From a checkpoint of a small mixture-of-experts model trained on Wikipedia: 4339 steps.
Below are experts of layer 14 (counted from 0) of a mixture-of-experts language model. Rows are named router (the router's row for the expert), gate (a neuron's input weights, with its number), up (a neuron's input weights, with its number), down (a neuron's output weights, with its number) and show model dimensions 0-223. Each number is 128 + 32 x the weight over its row's rms, rounded and kept within 0 to 255. Numbers have three digits each.
Before each expert's rows: "comes after" lists some tokens at least twice as common just before its tokens as in all text; "comes before" lists some tokens at least twice as common just after its tokens as in all text. This comes from a sample of Wikipedia text that the model never trained on. Tokens count by the router's weight.

# expert 2
comes after: " |", " 0", " ", " 1", "|", " 2"
comes before: " |", " 1", " 0", " ", " 2", " 3"
router:133151133126124138197119148156125096141105130043120123111159178108132142180148137099188104125099100173128112128086090140105155130097093146117169190136096085105151124140088045141108195083108106097122132106141162132127106108111111082165143111153063150168129110145067117125123098148086126137147069124138114108175161146101137054130170075083189119174172178070112123132107089110218110121107094218135173092177095123120144090153142120163094124116107121091091117204083076132119129197157105102103127177131091149133130090148118101090103136130071164138105109148128133167186164133194130167100128108149168151137127111094110140173167118090165092167156084092122128114132112151066127099144
gate23:151111158036107107095118150087096111160131143087172132105126102183128098128090091102093124150156144174106106176104118121102140154139146145050166172140141107140154170139140134131134193124134159127046142106132147063074092105109100090106135147118106166139125108125133189163150116113088081187112169131189091199156124175154069118147171095118075166091133165147134154097118067131124152117110131168158093152097080153184128153103132131141103150161124109101094139137069128129096163201119119103113112102183167128149138086105143073091094162105083158114167099141084102143145121118102141104126082075096174178110133202134190125157099129161186111165102130077217128098137135125088098114132
up23:147167125108110150139146149137178136137108143091179166141068145079137124079144094093169168161113142069157084095102171053148145165112084074044134136147170172129127085132156153153117154162153119113159086118101113111207064098129149081100087151151123151134153158121101194125127093151123132224119133146108135103141141137136134168068072068170092134073088101175150147131167124091088170133120148122122146144057153174109136119113144131120049180159167100116120100139086114125078159122137106139119135195135144111122131128136155142167104109153159148178107137149104045122096126073129121089150187190098098143138154129151132080086116133138146165086140121121116156081123110177136170188091
down23:144102125103113121149089137129134131121138152137132157080148102111088151084113109087164128099177136094154154155134148117139178093201091083157181093143076121152079095132132118174135102186182104089083151105078153121153163137137108152103165109100101166116104160087112118135106146161052127158120127136138139120126143164120149118075146143156136111141071155152129079101082143196122128098169137128163097160167095144155143106122107196128165170157052130057079119189132082150115152086167183068137130170157119092104095106123161117144160126126157148169081114135124176162100075109078078147157109124120168150057090167151111198065081156113130052135160155116084138154160174104124195122166
gate24:151173090142079095089152163089149124125112153118112174159116077044078119130097136179103095091162095093089052169110109167159102185105133116075097132115190129101147095032091153140094148107095139145133141106141118128141170126085168115146132111068102170112118166133120156084094161141169119113130167125113117185097086116103148110189154115101138154139141119164059126117117149113161062105181131137148174191159072133127118099118149195132119155114163158131135136157137113136067158155174144148093149174096198163142113099090111112097102153159103154130093129155148136139187150173100120126189118173135141097155098110124067128054193149124141188095124107100116125151098148116102172173097
up24:159107118108048165081066145103077155188142160089107206108163143122115183082135177147120088124113099194155120126129085140108114092165069154107150086135111124162132188153086118044112075066120118167169094093112177164162162103096092122131130066177134142174127207135156089134135096182114079152163144139117090174171118142136123095091124102106115130099116141132113108105113091113123123131168125147136136181136166114067125122104127125099144157085114088083138157151138099176104120122112139120167107094100127129114137147150153085181133124131103158101200174112139164180134144084097054155165066137102141098147131158119157182166161120148104137064126144144172162074098145133103173130093
down24:107113137098118101138065115104127151125143097156116134114101146166160112170152143146127102172132134192140142158165117129118157176127184123130095136137161118088146078176218138174154135112119133088156107138122143115167080103150148123147127164071107111159199112113161087088138089067119167103100181099200136118135150116146083132132197147092102092094127106105140155097182099106133188146088198080172141147095111151138083119106130150094100118112163167199141145142156134069149166088096091153162158139160087135125155136051117122104136103094160109118136116135021090133132106143151140118178092073092101079154136036157134120212149106107136075157143090117095144168146128105095115146095
gate25:147127085085093133093183106131128115185125085149177072118158119118136083107107154087110108123170169089131118140133110118086118128184098162117145153169115158107170125138144158143062134122126106075089162145093119120066134148071132143127103184103176109185125144134088112083133138086155124139183102164154179083078123122128111071154123120143133158099084149159119131156116108127139169133145107183143179181127128150186149111150126125188137145140145156073169092089063190109106083172103124150172120108082167131149196138097085092146094165181089140079116082164188099198155128108133069178106097124149128169158059160107164169137132081131123088152088143135152113209127128100097150087131
up25:126059047189152093099162159115070080129084157145161054147186146141099107107127136128159134113132120120132161123128167173128159162103146151110132109119197097106106150113158175170130164104130137167054132118143172105069100079078121178142059106142116144141166103141156142120153145098132163120092121138072177134107128158140087093112143106128146159120166101122115174150122144160197170090168134105124115061113143126127124075124121118131174106150143184164152126157092144084094168163144178099070163082101125108116028134070151140076121090144150104104119132149122113111123088147169076115136118122115195155069095165116124112152174133195162094168152121075126088157124148175163115120085
down25:125203166129156070089100093124094141127092028123045155106108164180174116154153115084136089082168144125255137150119115125117187115165171112175081167121057111139127131159137094135156088196142146056115132142151129180128151128141153203163137132141116111145086182098114151135149130155120137159126128203120127147138124107160113099093050164120152118131138149146137177150157121122076137065157132106096141150161141084095117128147123161144125095122090146123100118222133142132154079093134089139123090121154087130121138106071146111114120098078146142119150096100164135130074132123132145130113093140070123132120138116111146096129112141118121147108128175125106133126141151083079127089203
gate26:133117100119067101149134131110134118149158147082191115146131140124114125107130123091153144095041096110105119118140099128099136166162139144162193150154139131101194154107117081079082145146090118119114070153084161132097117036093105144057150114087200141153184152139097120167141091087139156159096168115111146142166143151120149163143131136090137066186180093091159106079168070075124136141115158157190121087109073147091147145142146132091116162130110132105165129166050136078130106134187088094174123109116113138144115092163140168197156142138198141136145100144175129132094076144107125144136091080098136073138085189119169092160102151103136153139175112170124112113124162153128098170058
up26:154091100127124188144114118172154108128157113142124124126066150107137157117136121133109101184165068139089077152122077108151134135110128153087114094145086106104130069112135151094157165127153143045151156097136141136053165172126127189162111122072155186120161157071139155088122124121182147095147106107160163133180084144108061126129070173094164134144193118204180105144124091142143127129067213130135120132165098168158105107156155156099135057221097151072124133137065099108131103141117134103085156164133171079116159139143114119106099173138160147122126101148096109137152219120155142153094119106140119083136122103128118091049182165117117142149117135143113082078130150095142107120097
down26:088176150153171131147140121108156086160091087092153167128104110123119162147157157125155129151133146116115155111116079089177119067138064152122154138156088092056122077156103141105151096098155168141126123151157181152097109173155138095068163115118218145082170137109146117096174138099057084124136163190122134139139116116087105185162140162193131123074150167100139124078122136085139140099119153112144106097133101109167117096153082193082098171145138115073119162092116168169110130147165168196157084147112072106119126087153164134143158137103130118161104068146087150177093109134032100169132138128134122174112134109130171066138080149161134131137108157113111050105186135132171119106085
gate27:159137078055128191093092110121099114141151105123070122158118183132169133111114137174103143146131128103120055122056153183114086132061127124084187129140120120178165138113166121158135162091158140106174144118121174107120131135095193083125120113138174163191120163087105153143090136155112122195180091118165104127194168115139119121107103152097118125141119148166120117124151068116137139036130126137126130153170113156094141076060198163127161169154048103118091148184131156079076059184143087124123189132137121118163120084118101144172151037130122138195143096138119138133124192120158127074117141138165167144103105105123121140092140170097083114109135100099105117161126123116150135133123
up27:171135136142137125147089127098079162144150082152155160166122121131153205142114133095178062166085188161162055149100131075171106107161136143120113143132077123133178164151150187103140130094141092116148137103160187107126088149110119116140144105121091109096161159133104131145195089100211083126153109076146101137060085134130096168176149104140134107136098080121130134125163095074143150188146092162151116143171173184194155114128158134134096071159081134127095193135145065135121113126104138100137088124090123141154139165106090082193155116124105155132110197161118136079108144167087086158152108085094153121133039113110140121093168098169121135063078088164128133147108113124141179128117
down27:151070108110161072114071114080122086113082080161108132160157111123155100153083137146138182065124137187118151100125159135092087146122125068158134196097164160123133144193142170096180108139072060076111166093120123113146164124101116166123144117121144136132139162181135163125161202131106164136063130135111139094103134083102078124160143109149155101078161212136132141143125145139123120079112128142096148106148148106141163147174167121126130117132026088143143158153147083100195065137157138101171173177165115173121071157138129134173127181144150166124187140083041100067119133078155169113107111133132139164149136092116132053109114136091161140132106129148100128099094115129126166123140
gate28:071115116095058072179136094132191132129116123105166126104068141126132130171182146126071144126156151070154121076171140138121183183199114160115149136133159144135137100093127161132128138119081140088127161158054181121110061100147107095136123121087112150127163085090131149121189139109125105062148160120108140105168193126175173094142149096154170108148114126124178138147124139116132143172118095157092148176137146146132108150107128128189152189159054148138159096109078091156118105134145162130096170155098071094160123111075170111148127150117101136178211131118100107150138125136088114154185071121152141168153127059117171122063128107153136127108079182150129091139070056110111100100131
up28:158112148150104137122102048161109096088186124092125120110147087109185138137129104134140151081128078064135127145145049163161124096112095077117162133152158161141161120114171070141191088148093185148188159072121199088135118113124145182128115115158109198171103140111125144166087183153128096113137089147106122159137143098147186096097138152150123137132077089166172126122134194166127174118097106140138120160149128077121153133112153110085144114150155139084119123187148076114147119061117065136118136171085135137093108134126109150102130121141103115080107151108121180144137161143165101088052061118187181096088127141113157213135122118182149191090156124119081109124091120144078143085106
down28:165108091133115134111140119124187144118137140190128104114131083173140101146090123157120122170108105122145104164091169103095106181108195133123103139099112137160143105077155096163156105123106188116122142154151152124169151127141056128162144091154148135100138089163115088165147169100133077129138092106097113081089127137124061110102102137106155115144152107138095140138070183145117148173103163117155133123123164233093120086146130101144073159083004096165201097208159134115104138148124073111126170097088120128119050132138181146118112131137137113079117151187125191116121134146139067127108141152151135175097101121132152145097091171206151065193075093124165134132131103148135163113119

# expert 1
comes after: " the", " of", " a", " in", "'s", " The"
comes before: " of", ".", " and", " in", " for", " was"
router:161152122155134145151082157118096154162104122125094108102099121107151159171137150119190113123147086160211137137108139161105140148088122175089138133120170124083206154119129071141141137134151152083076117082184155128097150158064138109123094104179078104162078134186050099084126174064126180117090067100110080108095141160091136113108130105104166117121103135072081068163113147101148199115139149170126173143152141174180104103140147164117063120112162079108095152172110089096144126159164060112107127156170108085133090090180162128113102098146125107104160149125102099184157151104154149132148114123115156158087139047126131190148158169080134073149146150162136153136115170120163115119154
gate10:176120128107146122121064091120168093150101116174138108139112143111159182119110124193149074083173134114178178128074099146100186125050108135152109126123128128159165164161116162133090146153118136142150063100083090163135090132170186117182113106039137179098174138092138115153144115118111144084126134132127102152142134133123138152156147142124075170107130126099175159136140139113113107129155047146082177085115073149142164119130137176102120154141131166133143183161136167111185062166099050128089131213099121101091080079102079129153101131067153120109116115130133113116147128140184129170093107124112115103224118100104160122073146186117086126151115097160119095114140117116071193137136
up10:222166098109119140177142103107080111126168098182147082112036123130078221108110169164126168214173156179100108085150121142121125149134129133135129142157160128102162124061166122103134110156051118135151146138109113092124148166105129151127145110155128174212100095119123120096147082101117094176103136110148122137155084118171097075083128138065088130112120128101121088126130122131139130107111187130144141109115118146166152032120175134199202129134112080087134103091100156120139089087123140144135140130116135113087103142132120148132065132170116092122174153136101120181055038169154127145125122136146147072080142152145095146169139089153143154136122137139142108120114105160129146173189
down10:102067147162172125119114119128130081160145161073109128136137137123198106160118174072106110125133150145113158168092102181113155126111117127117066122095119183111192082134146110081136139137169068153167159080120171117187104109181102136132138101118090142133161130081121116145124104215128117160078051095103134143177148074117146115190109127118117153162165155085172203196127130127161131085207091146113125140105119106089125087143041133134101178119119156150178142171125122154133110154099089159141131067134100189123135113124121173094164100148113135151061111103119170136168179145103101129095107129116100191138137157123111123112109153144098108124153098147045098087155090066093165121153
gate11:177149079144179185137104111156099149113097101120130101114097145136197068138136121126182147138123118116125164147151106114084148117124050104144139106153102117116143122149132139089169133158093141175200142125148140146090156132222140117150109131133087142146144128208043122124104176108042099148140138058183093117160127147190140152075105105121154159092121120051106107128139131096158122056134137055168062112138087113186099105106165123172152101185153137182087149097129122115098116166168106170154120122152110102128157077119180116116190163150116073116128161117126097098136100135173129126155118147108166112105147107152147169127161118129178111101113138102176165108122216095160110101099
up11:147141149168118084092149098119146083157113177174155128169116130159128113083118125121137149130137135030068099144152132169110087045130145160125134105145127118158093158107111099184178162109109136151196152186168164117157164093179137108117103198119132175140113129051173163148133150180110143151178147096120144109127129151117120170145117172106143142133137176141154188043167081167144116171120095124166165113060106191146069142205162081163163073077145130116109159125140154097075152119105136134094153103102108130068121134095110114075175092137153151095125098099131119131098139091051183129087147133090069160131113096100081169132149119094111113102121125099112116144107129132130138084159
down11:188094112097064185179068152185090183119138103156103151145137180120119120123124146112130147115139057141126149130120109079093084106159151071111108142148143082148140180067161123113074216120149082133159114152126119167111138147081082118066150095184079118133160124156160094111134233136162087094083152107123120147177165159112141122117116077142054189120104118168105136133090136148145132085117116159124139149081102176146145061095085125181068131152151152138148131191142077153178137152118098093124116155121127063144170082114139105162041158170140150157116117120125144148121086127113133176147140120121120150128136137152182140102131133117158158057120126114141124060141152105123116166137
gate12:149230058126148150152128145104172145076135162113149123125155165142111087198125107105147141190070135135080146147174097108099096125158114143152109149083170153160083061113093105084159099115101099106127125158146087152060153141098099097100117113112209166156151109128144124147098193127059135184150182147151134127171133119093161150094144142102113111107062134078146125158117142186124139105104186117075109136107103130147124146182101106092108140134133126133127128195121149102163173092193130156097138108129102061134037132160186096153112146128145142144131134090128163117177134143112069137152129090102134170122155087123217076105115158136126154092133079132136179143113097085139105085121
up12:104136148153134125105140098139195206071205115093122085104131162104167147058098131125138178179161081137194173102169101072162167078118110126136148185136090147139101126090139127112144127140134128123129152162109106116073123107147132133148145153152125156111093100122094133159100177159142172142117095096149148170100166144140108072140157147107104148081155143114099144146159129060086117063119174147096176127132142103115097122080053081137160096103169166169080169158115118144147115087133183150091135148164129144095120161101130135128163164084175176070136032131150149131119180105123137065154093083141151074117127135122109171146136152138163101146119121134078118087137053164161112179055
down12:109096131164087131126081089124205163166110135123136096165114150131125148098134130149108101064078127135161168100129175147157170122107176148104084159094118107132112073152136115166116125144167069140157181057112160137144082136138102109157116134179132175182146109184082082163124121114134093146102126177208147118123120160099095152119068144110113128087145092133138112124186100114107127077133128158144152202115110165093131050118148166156080095147154076171085093220167110128078087197138141162145147111161124173101103127170139134136139157127130126177089086128119122111114078154143160125161070166112132113107097110176105125110144131107152155175123087093097180143157134118123066053057
gate13:196191138124171107078119112129135073113110133098119113121097096070097158123126176122102189100166180078175088154098108126107166093095105141118078153133152149123155112163085157101189154175124121131080145149172196217191127151138146153149123084140129143156134132123109088125205155100161135165155125184157127084166125067125152136099132139141111128124140111074152053150159159154157117146150114095132053142085119114195143093182097143134085151146132115118118125081156146132113151177110106132064121099071069124102118134148108105113122152110089117120160097125108107153184133072134094121155112137132119123156128065116204163099128159128034094126146175102152151120140060102105144099099
up13:142113121137106168158137130138198151076065196105188111152063114136141179156088172126138177133114187122096120061152176084169075173114128100126047123145137099117115157136156113188118132114149146139102136123071139104107078143074091167124091105092122092141125091140132141140149096156122182152162110093103094122135143148140157190080122111154139099101097173155137125168095122094169095193122169145069117115037156210098102206143105125143158132127102132135132092182144146097153081134130111072166148104108156100101108165117087105115125114116104114109135158152134148126165088137158163207094148179065114161156100130129133161094087164119109069084084106127111123165133105126105101090123
down13:100103138089143122132167113080143154128120120108102146161116188092172152171149117115130130097164102105130097148152164137188100099142092117115095121132201114068081168125130087081104106148133134064121128166154086129103177097134121079133071076117111068101126085121201168104136109137187148186111116159115160088134134175096176163077097122121149096137094211129164111162110151066105161088139102133143170121164137188096134134132065113129162129122141123134190132205094132129148158114152181141098129154121169104107141206113133077148108156140086159089127107116165111097074112132115134106136145083133137139115153119140147123090141098112134156176138164228107139162031175081114137077101
gate14:141107117060123158182114114140118110122144109158150081139142139126083135131055124135092103149094043116118108171067132120140126107096128181161110070093167140175138131177099146106128132038062123056114053079169151133162160110120113064176113096153113124144130125147113147189169128085165095159153079149103112112092142123168077109136149075137107170102137135130101096146109147131106144115126089183081148116177147133141142146115121160092125149122160169128096152133138135165169146184096080101142118145140153175103077092180093137148115122151171100140100128122185097100137160123114083122205178110151125149165142123085187106162212180128096133108177110190158101117190164088117123111132
up14:136144102158150164175127110112157173137145171145161116124104098204199083133111147159098146176112119108120129155155067133109124109143158167120162185162150146149108065181071140093073051090137168158138085106163103133156122151164224119166114188151211107117120113075135064146119110138162081124093127132129097139102156209127129162116100130103112140137131168142066138047128137122138136187092175114125138164163074079106147109051152115132126136101146083101158112099148173090087170181153140123133122138137132096102093105199176149122161115094121153126160179154154124089151108133061149080141118117087066095122159113134157129141120124137098154101120092082096100142106115103102122150120
down14:164136098115161157071130118112126087075152199127144107109065061104150121169117179146173100138118101135105188119196143085128164100114109140090131128103134119131171136180105151120126134142115124111136150139165047153106162146187142169169148100095079100102105192182136150134151112084118158132154180112146124075134121148145143178052102122164172110130142115059138087154118140097132122114136168097112157166142154125119169160106098101163125167093106068129049134090094165126070191129107126200179091117129179132203148130069096106126097168123122140104106130112135134147121110127096071116099194187129127167124101133086129122108200114143121069146142124186130074086128112149103077121138
gate15:126095132171129147132126135118108106086132108163119079126126130084155138058120117190192183074139137156146126100110122173112150160073074113151160118174125140103154038146094106124112134089111152166161158068108120097123123138172178169130124088171141124096100075112131200120089108120127125129117136103036070136152129135063053156150164120099094098180154124159122105167148131124129115122114083189152129160183121169111131153096143206184104162218119113125121112091090153112156133168126127154123134145121083175139097098052098087102149098121172202118129158108158175167133148153131133127140147139100137112119183145063138111119154116058132166152136133137146148092160162128124068148082
up15:116109127153139097110163136148134145137164113174174043161150106143122170111137112117106133066152125155156152174162125180110134062180171065134165104121195102159138095151142106113155074101158162130114035120159107130118131121088111196180174155166054077108085124105121152104098105158137121128086115138145135118070119115096206086146122110166110160173144115116156114150182129103067193130150118150111080138103192121137104121162153161090146154122170148176104143142158093115091164081154133181143194125092139094129138100111129090132085098135130150128150101131101113201143119073107136168121114069133068131147134137125141054113119102096110155106140120191135080098154074161133134196139
down15:130164096166155101064126068143147141056118114180106180133117120120142085145131145052137113103125141147167148098089073166095057109149149141021105114118135098168072114129143147090149136170145153134127169090120147131102178135198097137137117141068126101119135176161120086123155090141098104177153158110096100128145134116164130174145140123098156089116115098157060140135129147165135183130114162160138133131136190165132178125140170150145114123170145175127140151072210129117090119099105116097090169119159149123103168168103187116103205096121126142057174096142072063137136149106094132149138081075056142142139116159165160135120084120151087141167156144141115096109141147046147145135142

# expert 3
comes after: "\n", " |", ".", ")", " ", "=="
comes before: "\n", "-", "|", " ", "==", "The"
router:115100161186135044181143067148133133168098161081135139121155143107147123123132131127184126126111111174169177061086127163084132101106133121159152214121145115141093140148129107077049118148155098099100071097096155108144115173135132052154090091095066113150104165166154134134116116118081130100133107169107124137127172142122154164102147075085137128143188137084127088138092167142181133104139085159176144089111169175188125097180204166162104146112128164129086145183118104096109137159163140129126093170146101078113127117101083075085158094114069131107077086109129087098147113079172160168169117137146111133173137124125157151113151101115140090198117107106162164161104141101078133091132
gate20:166107147125169085158156089112112148138122122036118128104113153172175126134182116164113122061141151150189130082106165122127148082093200124122109134131161090114144120143141123134172138142110067181124070117104129171205108149152159123095110141134082142101180079133111153137104101069187118116174160213099111113122146115089106045119142165094113122146183091147080087150139111119156127121088166141093112163156108115132123085111137156143207175126114183126137115140107108074173110179116127141100102113123120161127151083099125110140123057165114150180105091123109095142108161082165156100150114044133098099204142137079145131101107104165138067153160216109127165159111115122124125130122
up20:130113083082156177090125126190121155105125141152216155172122107115146095170084166101095144102173091105173130181136100121176136137089154093125116138122148111115138119076144120088189136098176182156164151111166110163129150128198108142173095102128148092098126165154076145143160163087085117095152103064107153114129109082137130108129110128146105122112126158153134101081152080122085156172120117185091172139142118112127140107118095148129104165133203165164108183108132122207112146137137107070102093161175191084075131136124134158166095128041085126150179160135079098090144099163156107173083153188118165156105107091142162088104139146150113111140108084167076185086119082138147109166098
down20:143118119109123123067133027147118206118131122083077160102135087100170132148079110172166121067170130173115144115103175126156109138154114143131061101136102145119107169131109144094114162151101109140154112156144073087121142167128135135120109135169132144139105078146184123134129111152073122144117105101130160080118095147051099154106176099130175157168113132118107126149145124139130111047118170059110117129156146124127143130212108126142053156171137175093139152108136168160195213097116154156152115060114152145102121092075129116099140192111151139107117170152139168040069176128113164044137166134103134094131102186191150144165106138147100107128162160119114147121125156111098120138096
gate21:124132147121124136084077071081175116139119176127110147145090045150102152165207100076142104110086090128155133102190117151132079128140122126163216144156139156112140078171143104110139122103130126104080105147101151089135118162113125080120118155088166159134180142142059150114053126140158169151187112148166139063108065150163144082134159114104136114070115175153129132123125103117143133135159108134130130122116073119134154184065148115068160052134097137173093133132122101128128145084078129098156099105146131137066128170172111092117171147156140135138114057162158149149150137124120145072084176139125084106102128181144099171160125122101090190114110152127206179142156145127138092191081
up21:126085075180076196180134145094148128068145107128088109136194091159135042115154139152107163089119150110126107166160168109130109107121072161145136109129101169097151066152173137130103151119113132059111117138178119094114167120123138128203125120063100178118090065155172132090104114084136097152152129123109096064143152185089134084090133125111144088150110125026113165089154098128111101150167103080096177149114102127130136147118138104125184180083129106085149167149129147106125125121150125139154140173124144120090122151131192135166085158147170114128116122147117170147122133207124137087090154142176169183146105163140148164054079135111126072130122160162133118173096123071163133089169
down21:101096192111107127063078176128135091166116149146145138063143161111099116146171070101169107057161160186100198145106123093107122155155137165151118179119125080068092110131072164172101099095113139133096129137142143115146131135168104129163103126137163161163148120111087119131062155112211106124075097147133106172060134178164086116105101113156177162171095175104164134165108126125139139153145106160107127144134171107183099135108213137134100153116154143116126159186131094147137131155074181173102137112080125107104187090118184090134098123129146115138125137152161164064180154126134114087154119066121110100126114148095114093170064086160157189125085149105115154128101116084104117065108
gate22:077093166064116095111130122136176163090142140086128082186165165119111093153139156139139141191143173062170148101134101095093158138183130046143106120161136074108112123131164097088167167181190142145107140153114150115085089119089074120115149099102128164147095119181128114106087156125109151156172131136157142064177116182169131080122135092142175072125118080134131118100112206112082149132103152077159141101119089140112049151143088147115149172111157183140047089162152125128141104143181099136168092104090112105104100148161141097150147185113132150147099204138144138186132151112139129103105116109161144096117124075111160136119163116084092149190100151061163161158173154132109131118141
up22:100153125191134129132140104091149127213085105118143154126124127170118075096122205067099090114097138124122122092216099122069178144116110112166130154082096165073100109110151187199109138120100130104109151133110172102185140177178127136140108154125171142139105112141064167141079118105173179142105157126173114088137092147108102130093129156111146150149121081107130128134162151116173148134113159102095077175095096163176116097096130164123117086100072146110141109123105194181098072083133098156147131062070135118121094147139083108152120146165184052151114164095139120106157120114120171099150152158096149178080183167173131094140125123125137124188072104093103109091141095147147170181124
down22:099126171132129134150135099129101145148160175137158119194152140213137169082109113149154116124104128156140114152095121096063086172130148141154101161146122149186140133110156073092121135153149107128158122146144109095118117175151127101170143165155068090154130099207143163133125091128085068089132149097193149109131112077213122135072122093126098091105081116116177107100125069149118146152149124187124070099062108107134082165136148167140106111199139088092133142121079128139129148230141115128123146073168136112125103123090136063116118092151133168128120149093142101124081123174171130077110159158122144127158106080050158110091122067148152116089165170145147077143172121072184154139161
gate23:096166122090138124092160156141157054106167047156130075148148106121135155121135104080183113141136157092107177120175128167102123081132167186149127127121179131179147149164163116141118158174106127109160097192182125073141066095101079121108160106107137084098166104123131165107101094144128148094139110137071149142140117157181191094119154153173128164190142116071216154125091113127105171152072104191108110041104133165134138087119164168097105111112094102174152158137129152093100143083154143124084146150159065136140100128113124135091127094127155103106114104165105109132132174127155122137123137069092087118115120183100093170181123086108122091226168127124108130083146104174093131130116
up23:139131121136153131078136074142115186174092120135121138115060073123146151148123116115079145166190137138160100079114134141088131164134161199076112106087075095131192136127100143071068115174171127104102053141181177167169101093127163145158162126145132132178130167091160142105099130176131126157152147190135119132139151101125147092137135105114131133081119119115034124121121146119108147110094135150127126191117108088179115151162107144132168162157111141178078125132081116156089091112155140071110133084058168154137137172126105127098121125117133188140064148068184104200094155096184084103080126159084121158097111113092154147108180133160168144133139159141108123075129162059082165129133
down23:161126131086151160102081112148085108093116125098141156137146137153142121075166169104132127112171135060084184108142173165120122056143095131190169115120114136145121112158146120073115143160083180174096117130142120139130157093179119120100095113126138135061102090134190107151173120141093162138141144156117130174154132225083111165092113176159146119124169158080111125049141128142104097116084106119154141131090100132106144081111129119130102159155119115117122178132087128094176081152127115129125165146058106171103116119094081165104119129093185112161120150143133143174083129115151129159056125229134193087138113135145090177213164121133115150151144081142177131052119062141120073095153
gate24:085108064134137115172133130072109182135129152132098133130097148115104157108206117165158126113083113132133132101090123079149137144101107164188122111162093153125167126104114113147143166071065143179155143102113177134149140120117139094091111094110110116189110124063120122062091055142165182109106114208089151127096076163193134193157130132077178154137144192070095078152142110116123092123180114104118105110129146175153085141114171120071149115155158130187157125202148127156154154118084125097140175127195155153136165142103124091133150148142080102135159119162173131066116172093157083103145125150123128157155098101082093115100099114134131163094135098128132174152134156029163115136156
up24:085120133085154112137113110156183111105122137115109165137123183131116107138091178143131123155123127085155088105087113144153135100154125110121166187176137094142089141116130125116161113074090118075119120116090143122157098175113129091169084077114081139109064175132150098134103109155176216152115093107188113106209088141094196113200101100076132104096205127135135128150117130216175095154093144068171081107201089129184185102146108113110118143082090123133105129111147149104126124136126093125096168145136093142171136176073120128175112109147123096157185098114144167194134134109140162149145126087072139083148139146102150155085111075173103140158192145097094102128089117149172143149162
down24:144159135174127170126100188084074164151108120102107131156164112149135084107109132124130144136124105083131143122143132177102115135121147094086129090124132139130060156107106127111175096121138120083103102101147112161133107128124150125178132147120094185174119138121056155124114075138204119165118114129118066065162140144185124104186134102097248130152145093177123143118100145133163101090115166099118144151102038120165071097105137162188159104099170120094147110195164148194137100160178106104106134139132150153106101127137102163098139059118165106106137195088091153106157099121168068136218108161103127104110152140169142130123157067148170119094088107051108089120146130111134173135163
gate25:119108126117094166137120099106124121188126143096146168128139198172183108101171061116145143131158100123076158140082071134141153136122142128131131157129122140089128112171166141118126136097090166153137143081151143153142143083175099110099163164129097120143096109164101143067113138085158104110172160148118147148147176116155071109031152124161086165126093142093132088173089101136103147135126122131076162126078179131139091151207113108098149139133107099113149175182083157103105103176110140128075089063112129128145097162197159057073108112147120198116099106170141092097154139173123109112118124155110121098138128116170160097083158110122103119145177152132050221152160159155138052174075
up25:162125104127153086138144137118172075121143112155169097151097151147111101093116099070112135111164185077151174095133153146118131109058161152101134114145113162155155087122100095128137137114158107174141174179119072152062128151139105115104112154115120143106151096185130132114131131164121120180108060169197155136205145183116033166145148121106035114129079113097136162088116156137125171165179092106160143111154131129160110111136098117128162163132111115100114138133176117111141080158137092130122083103159111117113110114098095139177114102102157119137076191093101107207170133066087131148114089156080200118117080109152129109115166190170153081066192110137100162158162113156123152159074
down25:121125167140145086127060141135128126109161061111120075135093147156109072120124123086072156123076124192177112103124138126170144115165155186180158113167137153130085125146156078069132159174114101113115119162112137173098151067093114125144144149175132122135092147187137111181113104107150120150087154070181087118140115108084088091171111137158133095109173116157132106123221126078130085139122079111110091113123162127160141134162177138104159099108117157115104116255087130117127129138143116105099110109125114117060100101098085180161156156140154113143116078124144127186144112186148119149143124169140134183119130097125140072130144075178077090065169145111133135186131184110156104144157